Weights of a small mixture-of-experts language model, trained from scratch on English Wikipedia: 9660 steps.
Below are experts of layer 4 (counted from 0) of a mixture-of-experts language model. Rows are named router (the router's row for the expert), gate (a neuron's input weights, with its number), up (a neuron's input weights, with its number) and show model dimensions 0-127. Each number is 500 + 40 x the weight over its row's rms, rounded and kept within 0 to 999. Numbers have three digits each.
After each expert's rows: "gets" lists some tokens that make up at least twice as much of what it gets as of all text. This comes from a sample of Wikipedia text that the model never trained on. Tokens count by the router's weight.

# expert 9
router:572513523507543487482498503471461555489491504497466463524521524487461453492426596463474545513540515473492497435458569532492522529495502499591458489449489547589552460491491524527501482505511503487470530559514520528504494509544534464514486472396464594427564443527436543515470469593502455450492537473511431520498477411505493432517510464480489512486520538553471499573588473416481511504476
gate2:454508526488461443495522522510468482541485546529488482541534471545477521438392457534476539565553515477490491536461459554542424489416572542500483507488571595499440458570511527494470445480530408451519472605504496519523514491508524500544536462457599454564484478495449505550506496473543536429499461541494474580537515521480519557552489555568465502531457515503468517505492537511452492555466
up2:473524491480526499469501545492488542527423567459500520442542457556470495494479497500483392524546485505441447506520498541471465532538489457555558467549421517479501492432482503496511421530524481556517569468467545549487415542524512462557426458456463439501459415512505485541476509485501486473541498520440485529518477477523351476543481461504593412431522437472540557493489507454546526551480
gate3:460490493503501421536567508433490497587515455521496461441605493457525540438523481466507567520547476517431516432540549540491518469508432539513530529542499527529531501487540466441556450464519463477507536508539434458430559542535489584525546553423504525495395522541503512493540443423480570583560504418551500441474494482508523482527535455454422553544439552516559437513560518470471491529490
up3:472500520528473516558514442559502444534527509464495536457498431413583527452479454460525559452514498519476504451488489533536504490421507507495469425534514526525488513480503461511487558513505460486561479488502507501459493462494452475481423467411482502471432543521500450562459478494535472531455446504471506501490460485486525447568468560485483567385567510569499542527502514499483535443436
gate4:505510466510481494489510541413503504468444479531532460501559389492552552476589478488470526446506590529464485518464627489496457459503629508583438478495483432495520494491442501552461454559569502496521494529503512524486488463459532492529486594471515483508457463450558408432507431493515501567465500501531534538455529426495539526510469564498480490485509541521537556563516512409557536497528
up4:449530516552499481480465565525493510471488499484529465504507525532490561544421433478499520444562562489532550497455458555484521508424538552515496493440600498512496520438454546481457499500528471537489443472504521527487505455570460524549497451456467508567470380504475497454535499512534507547527498495484504528524530534480518485471502538486507387450471523544502445517495438513455597480512
gate5:477507474468523527466428521551504477540454466528514535472529516470492579503485577540542562453477538469515557454527506530465542560466540497462524535464499452483561501464562490512477489542493542514475556438531521482457504446571468494582449534519551548460463469472524509441560521488460499536562492511467439484498580414545480558429517530452484470439500490463506460496533451462508528515545
up5:451430550438535440396501460522556447516524521435437471513458525430538536515497510450489454513485413550508487499497459496554525542569529511607413502570489507510483580558462545503481572452568482494550457459511548512489423484504412489499538450553445560435526478544525489521551537502498521453495531555540469468489450507516489468467498508460511497517499473574508550528490505505445469510531
gets: " |", "|", " of", "-", " for", " a"

# expert 0
router:464474511543504568537498454496511560485481500469526432490489513503527538506480472548543541466550535481557442508452480497451564512564479601479489484415536433579504476483497480468458478453466500502498466552523548522515459548490544483559470506510445548468527509547448642464485496548467428580466528478495479509454498477544514484497554505505490507480497517504490503526501466501545480519470
gate2:507520501536437583496551467483494514487464511476537486541518507509526550418545454521523542541505493474542533485494486549480502495565521526503542558548530509480505451452456454520479459493556419561573407541521593487482559429519522483488490446465529535513493514510542456505565506543461562529492491461454480550494493485579459483457391555512540492519446566458491477539490489471512489450456
up2:485511489478494547511561519493479495492534454496478465486497451472514502509524550563489483474489465453516419475551490490494470512524495471449514453501426544524489426441536505526467500461418434454554532458517472493516555503486483486514493472476539502514497499505418555486520551449502480491551542511415469498477537510497556491447507460510483543497472512519524553560545447503446518444561
gate3:473482471445534502530507541525517542502535554584530465531559542535507496506517499529512532480468542409447512448541535462493515543464573509486514547511418549510448483544471475526551509441567438534385473468588458488419507468549491498504514536530555481486487438483479540443498412488572494472565479501492511445541483571474560510456476488484408501507478488569494594434550489453514452425517
up3:433501491502543504460535514505501497504530498522473491489542551546527475510529493475577495515449489545448470578517517483524483513553467508488565560482449470508531468508587538546491564489501429611528485505456550487517484488514551512456513459520480444468542488527466581519514518453586475533540471494584513396497503494577510580476485497533516543493494504472555440405476545502479467529448
gate4:488517551481546542438493542505501495511475439555491541478479555448523513501468471447495512570496534482442481509579511557489532482540528520478453589552454570568538509416558477514492464512394539432513533460477571491493530534489516485561444488477467508594497420489471531532510508403554541558470420494498502489506493499454526562462453436595519470516491525527501498579555488468363485534471
up4:493471550544463510482511524485472509488502521530531526558457478501416524508485538467553445501473512532466511533504528502492474508485544508503530442428516509433465489442505483467501518468536554530491549610460520555522572522519562553455521462503543553509488505565554500529518562565539578458537450523459507518524529477488516511483472427541553520470492521605492583490430571577492484515486
gate5:528536462530508566455496583508502428467456476528435473429516486468541523552508542474462530505531551530608516474458463526541553540456479550489444524584514493527480529557589580524473469532510520434569540497534511593527503500512551549496473509493457519509459448433527405493471462523471519555462504544542522495496505423561510450493497520518517439594519513524509485563550471491478568544534
up5:480390513428509498460529556466549488462466497477512457492435477526509512501469473531526528482591488402487474569455419533582445466538529445482526545491400514473566488507588519471479513469490449439475454491462507487530478551504412502548505424469586491572487531484518546559442515604494470535481509472552492491449510444454505485466493493492486497554488481465561474559470507480538413396551
gets: " in", " the", " of", ",", " at", " from"

# expert 6
router:554516472534529526548495533429457557458472482483481479556480493498503473436470499481516495560531549479518516511441627475500485525548490461525494482521504524662511507520490508480470503499461507497482444553462484482489479467513566507604523500484413554538540467514506567519507469520489472501461539495610477449538525528509585487512463539527420464523515513468481535515509383503457451526514
gate15:487446487523505572505454475443540443548498436470502454513428514502445481391480517444549528497536539539502448486534500454511413570512599488510552521521529435491488448499433483530476534508477415457454508448454556480473495529463567541554485475531556479440535557498464514486514510369511582577494562529429544556466497465551461442528549464496487512517477528458488513478526512578558533497523
up15:489581503439460484580554534460513513543476485463531516473500536507462475519456486539486513507487524489540495563526533473498437544577560492518471535479488472523542508529509405497505469538462581561496519509547529429515566560537518416432488421494482476530441524527505481447538479464497545531481446521517543461495540486497525514486507517548503493449531482518566573525436504411473451453480
gate16:449533508444576537521481522553588478486459441500486437455538565496544470552518515561460433460528498499500486495582522509450459528481488476479502472545561549509510425450535490481549457547416540483544468473431469470540550512510533511469441489436473544495496555440442497474548443514432467615573507509494470516533534460463516483590432536396496466512487491528456498508495464520550485559438
up16:519485580546539384488474566466510427435574455508523525466512516520450469520473452468533512409483505446526556458480436516505535499509498469505478541458479489495436497503536505477521429437579457448596449497514478473476474532498492493512488482515489523431543526498554477545454487463481523504479506474507514463516520481510568477540507525529498563469453409510450504488444485449564476610483
gate17:459440394545538547448498560462457517469438448583481525412461479466475544471519477559491498503567478432415449477477512528457515548532487498477555492548535495500520485482521477523500478509528475486516450489410491477522505542458480556558469414574435539446479529552514521466534483560580422488504498501503518454465493466512436527484479514424495537501495465433544473517460480461494532451508
up17:513473496495525436539465524437460553513509564596438443451430529566492534524513488507495558521470516542487520482456535439490488509451465528431533481526420479448496459419551511508530509452451553503538512489480450550449431481436534528567446484527492573521501477529480539451558398468500505503540545486506572462516502465467520524493562555561467526517478431486430429468548583499535463438560
gate18:518562470506473482517439451517454615401432483548493439377439519441500484534492520505524448499452487463487513514564552470498548483491518526528505533484517470544530472458535538542511480547484518591518488472511479478555501524461625499547481465500472514528438563453534467435500504492553491499483515489543476493538483544490540518496507551452497474503498491519503457502504494500437497548510
up18:496561478474513512542570487516483569423478554551513479525453501629560507537536516487471550492432396604570576533483496476568509552507506478481541466519492540455520492513485482469461564547458491526543506500485508446524546483487506518434511417550518523496506473563477478547505521502573470523484541562546566507566519439531462501576504516524512532492407538424461567463482497509533549516515
gets: "\n", "==", " |", "===", " ", " two"

# expert 1
router:571472467539505457528488510453527518500496469520574468544495546558502458448469511498534493470503513464501516563494550556572478547506498528553519526566553437479521452512475508458445486456532449520506516567506520582529446515492540480560529488498538516516501448483474590430471494592493486498472581529544424502547522507503560524537531547523476530503504470491508531480429437483524493498505
gate2:495462477499431480479492524468458541496491492565459437481493506494616495519534446443457486474522415491513505512502428516506511515492446522530488455493466511599442433466533483555435514518469539463555480502476565468493501430511498472459517523581510474480454592532484448482435474526458523508555542466507485507478483466515529519514518567549515523563550526584486526563491489510522551491531
up2:513458475537501534497475504524509491446498502516492512479542443468483493521519477475564544587496568522499552524474457457442459495434510493478454512533543476447546496469493491498510540444454529489520542490563446544493543528486503600445448482456507459471464429546462509488515545530516425474507428489534506484533496446573501521388444502474471474477481480467500521518508536483527477481466
gate3:548415482510478529512467497515440518490442565460504445569504493531524445543439513509473442476478439511544418492543576491434567479529442515515451546513482554523518443483480492465466521451442440474412479478503508452540536524579580497443491444512478491483473487530469470481466512490551517475527556511522498481495497517540450524562462487469529572528492502488476571455452496512555464409434
up3:521494527432452504458554520566484493551571522538551452472544483512478443473558499511490541441549550508508508536524483507536513509540504450432486560543521521508483563478433454509461489487539510522510508446467540495439482506514471547506512536480566421494511480516536538498454467480487528520483457524516466582458482531479524451436520484592468525538404461553571506549535452507497553512499
gate4:581542536491542491518517503512527574545511571520467502509502517471484443537553505523548528483527482482457412510544487499484509475559534454560530512500439578512584513445562529506493409417567515574530496473511482571490460345494528522541535475500501499494523500575480505538547506557557520501507526440367486470514461525491479489493492536467487497484435531465503511487532504470516493437561
up4:482463457480512443507547585553498515571576486381414442529507486473477525536493462461469452487574490446554500515471394517529499456511429499495520525447441508545456509515500472494513494478465509603470549533476522492479470468487583545536503549507535597495488494444506489502464558506570524515450503565499552492497518512504483508458542541474547473507484516514493409510488508487478549467509
gate5:496504467530529518519480464511507474494464457521514510511507459403464520396522530486488469448440524549518443637477481474488553480476479500510499465518485517542454475476512560479467578448506410469536519508501534490514536495465555579373469509509491418517487499511420500442543508415514559449463488439482479443449487456454503496499544533487583481545485489506499474508507505433449552526471
up5:481451460526524496567489473497497454449526511535481539447568492464475513558571450523525469571518473511475563534538433483659447517504470482472439502479542509473515501536531543462525511595535488570520507499451470418437579489509557486504501513498498453465484565455442509544562475469523467587537456492537501554464510541496480480504537421459502493522528554442513526521549499498477502472507
gets: "\n", "-", " |", ":", "|", " -"

# expert 15
router:541511563440512485492478477516471547447495514454501470464434552562459459510522496576619553538527448458508473530516542567512526537556541557516558436476493488545510507584545565456445477489497468457539534458444451552443449518507546541589465517508445551548549492518447541488507511550479535452490496529539526515473518519516526521453545516499424544536486605505556432506553447455504391456487
gate2:544434558563538485404501532506499502376519470536513458537421448523434483524498515536523583391496500468552482488476545540512562515441562474499471505542513421475447531569526522488580482465535565521480543482516479538514519424491451470441448515484479597499526448519454471528540483528569482466521530466429537548488455524482500546475478493467558525504466443576478548516483489475566509484539
up2:535554516507456479499468541569574533500479520550396458473511488540451432546482533554537567551541494440531489450505508541534430493523488562562559512493484466481450488519495474487506490561480494565552504513427490479455557449490539496472497484471547505489558509558555521482515553499549485552480525578498496534515535530479481562505460518481485536473514531477488541479578512511565513445469
gate3:477498520484463500477447440474479492481480479520545500540415569461434489458525570462562497455467502494535448518451455490498522483493507471490468555512510506522479519453466550519570540472500431552434407572543563563579565547517530509503460539420458541475499528467572497510473494477445567446566525520513489551462505506495502484478500560514505461449497494461465460559464440506481442509551
up3:448456439525506553522495451491539427497555498471493516471528449501531527460554474524484512525489438483504490459498464403478509466428606478510469521436542502502495515523518478459443514529501548503436543573606549504528497450486479505447506482443433424494506490530479541462519465490486468520515518544534598562515529496457489444489453399542460516478546536439545542554539461518554506599500
gate4:514493514477532429540463489493475552447450441528477560478454446519485479482539548445492465493520504533459537522439555511493513466471501440532494533546522496471539497482490483498567504455575503440493505478512491512526544390455557439547499512476556478525522519561536474440527442487572533528590449464458506512428459496556542472514446487455502537483475500450479487522462560554519551496493
up4:590505538520468506458485506478495513486508428524442480481554432552477522502526582516503505361489477498532520524507419523522498499537513466517470501503480507527449564485487498479556501434523471480527518432511458449532523416442527470508518493572465477565509495528546548506567482462504552570578519429445507447442522504472544483591502510466408481408497491488462482478486460450543517373524
gate5:477593530597444459604496507481510443476485484467418528499554445497426515465495485466501573513467478517494497535540509518526493565478422490425514498520514558456563505503504490483512531518556495441471463460519484438482516568491563475553512593407431467553556560472429532452568508542524525527516493485424523506546511470464476464455480482498487533488589406487526461486476551500503505540515
up5:533500490497512506464475454400458460506473530498430476492549445526541522440503517512467503483517504468561462543560509451519478538499559539475492534466599512574500475494510543476497468509570498488520517579526495579517511528511423460487480484521498480495508534543549487467459460562477557517471450442490556552510496510484502536506512552487547583536515505496520448635482512574530521433481
gets: " (", " was", " is", " were", " are", "=="

# expert 10
router:575433562520576503525473534433531599504512507475478529512503570556440464482510442501540498500547498475491467532526495494504483524498453595539453468483505535499521466513470509537491497442512421445516581497484448601475534508493581533581419464438434499471550477589488518549528481578482488526415490518516430578517458474512423493506489513535479498492475569490459488505579456471468448529498
gate2:503441545444508468516552439531550552415521487484525421451468527514538561551500445464589509466456502499557545554484549503546488501553487505508512480464459456457558485521540541446489432481513435536497493609500468460459439501558486552478506430512459528466530557457509486533542498471540483490528492450521499456541510501492565512411512498461518458425479562479525464498541429537572539500506
up2:445519434513485501463482461397582505566492548498436487533543464483544512499566517476451514477493496462506443484437470431510512485460472441407484524578565562577402512489479476504489509474548501443514520525504496467587456552420500547548487512470472521458502498487574482568524525518524445498482512531403446458568435483502510536550451457550562519454472369538484522515564500466488471503569
gate3:491549554462488441585485555484516492520465488499552493539479460507478514500439469515450546459516400539449458465568507541500520593487421490561545557390480561473494507448463483489502453452534487434496564553580476518481513428424436487477555516428524463527450505474477447515588539551528433568432510511531488581497537506513504472539497550530531504479466542488512541535439465511524514504478
up3:527512528417426456544473527569502493496563469509462496502531547451461501501473498508490544483523526567478526538547545479526497474513543518533513588516503612504532598524507511510493483519497521497537590566492488498465509530441525528511524439443530546518553502458520481483531436414500492397508546462509511519491527484506553431577517401493467449524438537496449521515542525445565521489513
gate4:441495469550493492516437508473451465494493443450539500480475606511469459477500519520467507457545524443523418576561536543413548461532569553491499470552501526486567447498506431522537449482505507545482421489553441551511507479494488490543559439565475544589520546451533489515475537507474493473495530542547497504515530490546483534501471584501454439535442457503492549519531471467476543537501
up4:547559557424446436450483503454549492454478489508483514529479517549497498425541498557461506507580469545540554459425556405431552516521527522551505480503534516483420550541450480430454478485443513522562461510529470501463446498495567540531457499466448476506504506483495492488476476515566510556525466556474467420463504475448535508467581558455457512480496486574519500487529477521530483616441
gate5:553424431501505554462498431529575458554567457524422458517558553462405400455475547519496493419526539488505454489504544514539533494479548482480556466437517557572456577531498496499522551385494552457522513490482457483502501448504527423445565504512527587570441552535422535478527472526536550530484451484467551457447509531534451513529512472470486496497530471375485527490534473495442561452506
up5:506464506528464545463520504503448447465453439470537466512521520509515585532469451513527544517452537411498493443513466484525505500549527482501506445534513417485530449452466421505561477544499534497507471590531500533430498441518505494532476501482534468515502579479440487526477555496509479501555501513508454500505452601418474475541440520402443513492468492551498536480446494521509451395485
gets: ".", ",", "–", " (", ").", ")"

# expert 8
router:507452486510543490521463457460482534529522506511480507496494557628511570514448465526571530474467488536535440561542490544553516514489399523593464518516476397472493452497519474507442486388474453542525518563506486536490519497500582503583452443565481551532541539526412568493538458584466464513490579579498491582410476527477475505479493535558488519492537484492530539503489462475507506519490
gate10:494526512471519488487543529583535452511491505501526496518450493538509516511472467548486439506519444549521521488399538495509466525499481438498510508540519531558468543510513435522454517518509416541466482576494476482534515530503538489547483460577517482478501512524460523454488514493473527512464448505551446447491563530493476507442528541531442582530497486502477424494467515475541435515504
up10:483439507406521537562545568475534547502498470506472552537537447556496519504543503471471543544498412481500481500462469477564471503439546536492521437558462481461443502488477482594487567527459450481520478573499497486521482539466527523530533539499455500536525452470485508496544524465530553507496504472459451515474480552516445535395562500502491492451490492466529455504498456540515497468501
gate11:528485544497562498529466448449500512480460513488504544511494460532530463570488478529572475478539523501523490543424520515487536575496562505485464480484461501528503465513505474466459483450488472500450496494451399554537499497526480480514534568572474493519506497518456497467556533455505429443508510494566497513564515499489468534484542567492462454470497463467449452512527524510523532544527
up11:487485460551432508483542462502460509569525537562507515534506425513454509515553555488478530514483447476534467470466493536553462472552519521496519571462533541434505484495467519480476614530526520492517446463536557533447565513516467584584460497521538581476507462532391541448541593449466559546486575537493508514529506446530475438539526475473549462537476484468555536595510433520514580430539
gate12:447567459540426463490475539430530453599476456505574496507488432539565509472590480523494516545453516492507482496470444500427421511493466553498518473437490478520504545482435558554499425506561510558615496593491508478488493506514478502532482512462562540458501559562493520590467468460526466549496531406499474466489534593508506454502509519481529494477539557496523477547471676472512475575485
up12:529472518489504520465496508443521509467481474568537386491496511548512511518489421550514531488492535500491465559496569468463491412542489553457516467492480510469472488493580537460545506498486477570450522445578549488517578517540455476455511432508540552497534491470463513617485502529513409565513505550512526486437518619510611519509552490460463447466569455538483521504493542487457516502480
gate13:462477479466549485477552577428483524561480444490485529478442504544511545447586431461471488537457448549595514456513508505494510575404481471497472510558458530536539454494482510465532504450566480511551439449552530434484505488466522513495433492492554506460504523451483456505530528492495449433514528458535485502533517439474506464429524495493481578468511515521541441511517502523458504510558
up13:601465437513487451448582415474437511428495485558481414503508465509494510506500497502524453510522447489545522506544475501464488499459499463451556495449432528425503456507519474455528435543541497559564538539439514479506511485510547636547535455521520461504539502508443505521537468579438567507484394449543490518490464467515572540455481501512481496556492454515536469497461574475473531456498
gets: ".", ":", ")", "°", "\"", "′"

# expert 12
router:505483526479464526561478465486496465456500524542494470494479547509425445480402583554526578492593565533521453543476479572495532485544475505530506440505546432528555526539543515480518474441525545520522447572490555510518487502594529504526473442523524510450502491500477530446430532536459518503480533501490484543485498527546489469492603492524456442374457510488476507589498477434432451489432
gate38:475426471481493521537471519475530547551527549571454544435522525472487479478487514475488485471562516437531462532496561506540534497478465477505528476461517537461546464468474496560493481476532414528461444485457445513507522508461514482523470438523511506536460477504441379502486553561548520527471471410527484525550500522549500532563470448479543513493425540458416588479489516554470467486482
up38:608482461567494522485504528548478501518430442471560444548473553494570467494531516443482487463499418482437464559486508460472500538530560553538456463546487467551473480523507506556486531612471487485545498495544457490456527480482523419442501530454463557498544475548459461441440478437413534467447552487524449563469474492501511589508393415449480526527487549559438501497565507442425448528447
gate39:520539512484476383566455525488570506454522493492468430475487488512508444552507500525494417499473509505563471497475512517544554492475467490521467517494535426533488482485481534473466531484463506480403529513516492539520555563513563525502516551538483476495415469450484447515471473515508508465462482501470487519534451527503512534517442543459479484579491530439438585500516484458465555468482
up39:487481485586459440421502499497460502447555480529502468391488457534479500490463536496566515529418480499483509496495497474507456608529482563476492570455535494495534463442508451465452374485454536549457399494530499539476501548456488473484464492525503462489457472611493454561486471468453426542561540470526413490438473504451534458561484494481500576512490540485455516493517493482482524467432
gate40:470475494524534447487529553510533543443517485446488589548528559541460480487476479455564512490463608501515531488505518491429573453495469496512515534476548451595540506497514592479499531539495518455542495512581547566561497474575370517590529474522557458612507518463526510488497544482525544566539514498503527560512519528505458528441466460530531591617477537475478511500533483457501503525450
up40:516531471529443549503484464456483508550498444456496447520490500526489519520488516602537492420503518511507524484557472470553519505485560504479458433559510478472475425496520481522541475521520476438514518509501510494554467429533422517520540523537448463472458511488558518532588504467486552521566510508531445482549528546568513403495472439515489507496473529454470475398490497540498486514494
gate41:546560496425520489532516504535512516439473527483491508462541501465562515444496509518426491562518439463461453471511516482496507479413502494506493501467514480540500508582490479486523498481493590550445453552542469519428510454502530532498523527495521525488533499487549477483509553428495500471433473551477555512457541495539508525556497532518448495535383532510511371540508497481504470492544
up41:548500483482530518451527578542413467501514446534439452427575518509485498564470429437488545564392550550570496493508512443485485519505467480537481538560449470470420478389534520459454547541546509529506506500449529502549537518509441501455514533538516526454517526468599489530515481472494515479506456477486571446519466498514544550513485528435491499566424471448566469553525539448531543521493
gets: " a", " the", " an", " The", "The", "="

# expert 14
router:455497495510485549529474530461466502499517426522525466469483570549482556507446438532502510469556495531531472539490514536475567592542440550474468442486486543512579467549530584493429502537528499452545566536503557566499457519491513525504486493539445459502544461500478567539486493568507521500488525523479455508480486443503488465573529478501401522458454518525505516542459446426503473484477
gate2:485442462488435555477485492519524458495474488491486553422452455520526502436447494581543552572453529477500442511490539466589428431463501512491453459485517459487501508482515550475437493469515477512502526524456559471524432483477427507478546467470476506453482496527560481545446525518497541540481477464517576522416480452546509497519494423506520443493486514522451568577420548468591511508530
up2:562453471522527436491445490574450437469514501428559480531482531521498536507465459484466388502543524550538429454509534506506497552473476497501560506528495458522526469485562509473486442501438555518498595493444422398520531470500463477500581513420488588575561468556503529454499546429503488514469512507475521481436523536554484528527591494521546464457480569503503453565442545542502513516525
gate3:488507518529502473497495507526496524470531554550468489428516522459483456473477453499518454475511469517535431459482422518501440539453512505520548481503476502543514497485503444524508511446492487516509478553556503493494525453553548546460423401504441535487458543460509518489499557459522458532445476567460510466415469525548457465541497513564494454473543544448495442471591531554486506499648
up3:468498435549497496488450439519558504480533541506504535501566490504534514460476507493477507476504519493483502541461530424533497470514484448559455473525538513468479492522512491526508515439554491450482474442509471495423563524500434570569494508528536513499495514506619444561554514446425500470519595525451481421472545519454479514485437481538534494516510508493507513447490518492509445596537
gate4:473484560521585590454483513513508474488521438506452501532443532573490499493417525488495456456472494537474516488492503526419565502582515423463523563496495565529498479522517488551517574482488519445498484500541399525536535520575528498455504535522564487504543493506511511536417478535455440463467549510398547456576511476462458541530485423486528472470522466527563496435507545484442436520487
up4:392544468549509492500514527467548453567556512477505481598577457462456444461515488454555518576503488528549516536541470476476561564506441491512499496569482485526532445510461569515459511564555514509401581473396485509534494513501480535555459545514513532433526482510516521543537510506457490567463511561508568528457467520538495497493478442501555481583456509493492427479504496521516508490486
gate5:473481490509514484575449476537423521415501505513538497469506490479529515494437471491419536491415523528476466468491558484506563481517417524480493482474558520582524485538516531541430454502506550479521528478476541407590504530499500476543498518488528525541466533508530435526567596495459472502449487436495521518488532484501514525506525526523501452508602395516492531476450484507544505473515
up5:486441493511472473533454489536504451584539518417468414497477529475413540492599523535511471521494450516489486514497543468544548488424495478483522495462491479553528502477524516531545601494499510484500483621533515450524439517453448548572553600525551452523516523452579448474373502551442553547492578473517530517479542499441484522443516450507546490491455497525494502494477500438526478495468
gets: " to", " that", " he", " was", " with", " it"

# expert 2
router:501493512516475548517503497427518548493513454524515511476531476468488467452488478528474575462551472494493503584520459519545501571508493592532475450463540494467503458535526506506490511444519480471465553551455501561491536504489538528531513499484472530469557464565479591487443476492451445501451503467560456551487468455466580493507492491516403482444479522464504510554570489467501486496472
gate10:508508449498527600493566485561508428515553517442499502467551522482493498464472545564522459498515447523572478484469540511438543497599525533552539498506518566472485470505511542479495420454624490488524443478470434487427515455496544519534505534429479571525575544533492492504478538517484550519503497411486580521414548461505462552510535512532453482510483540561486555451480488503525465539528
up10:502527507440515437482472570496512531461480579456562501429483509546480420490491453504569453506433485445459473446540550467449458456464545465421495502542500497500521549468498452510489526526523451448506520541542498530489592490470470442502508448499500469520470432451532570552515517504478504459543498470569439520504475523476495529502537530422532507469575467469512495500523529499550532502498
gate11:498424450519489536484541427536472568487497543438497479525457469544496435517505501482482446520513513484432453495470558412459472453435519561472511468506518546535372533412512433464492500500495528502624526551467492486453433534504564541517468559506501485544551503471485445489493503456527435552533476507562539467530478550494499517450510544481501416581490545492576442466429474528528554462504
up11:531555534464503452481466514466511421538481448528513543524526479518506514452487473538502517510577549554518569528495426522489448557494508500519548476544573477521508465466457449493515463565539518500506523517586491540484571507500525390512500468527554575472537442495538531486544475493543557460504491582524484569490493476537559457520460475558428501435519483551517537455569492490427449478511
gate12:506506456531502495500528560491449565419485457546457456512565411500532462509544492529437447520544549509498623515466534508505454576475454503547533534513543541532546486554406471527451536564523547489470521534478418454516513549507463519477499542446513589419521492472442608472543544525494542462497438467463418539463505503487550517436449483535475497478439490447456517542538522537493513462544
up12:501571583486491527471492520503491473503448496491468430507531514497488509554441487455552555462520589603520530510514530518494480453523471439494502521525502488416490519549529520417537517568549645472542529522442461540552462461451449525506501515471499444494490508487461602471459439482434568445450519471524497483464543481568497511496541541563505506497459539482502540484541448491449515428474
gate13:497463607524410473517529492501542437537507540517508460516452454551495484522519510549508521473520451470522526479472511500507480474531467508542463483477545535452519474514516472500497528551571434551424492449475493510451453495439489434456486556513502546470515522552488550572452528503554500504472540495501495483459419519582472470481499432468501478453472507552527547531473555514540485492506
up13:469513530516536566478480512481526462484560452583528584546451517499533529502494493523529516415515526527507451484428479516513446486561545563543461493532510526491566513446488448489547492471556429455479540539453453576562512572500470535502478502514545520512484448539497509556488476476560529513512548465457495498434519513542469431462498515555462487489480534566476458449517421549465486480477
gets: " and", ",", " the", " to", "'s", " or"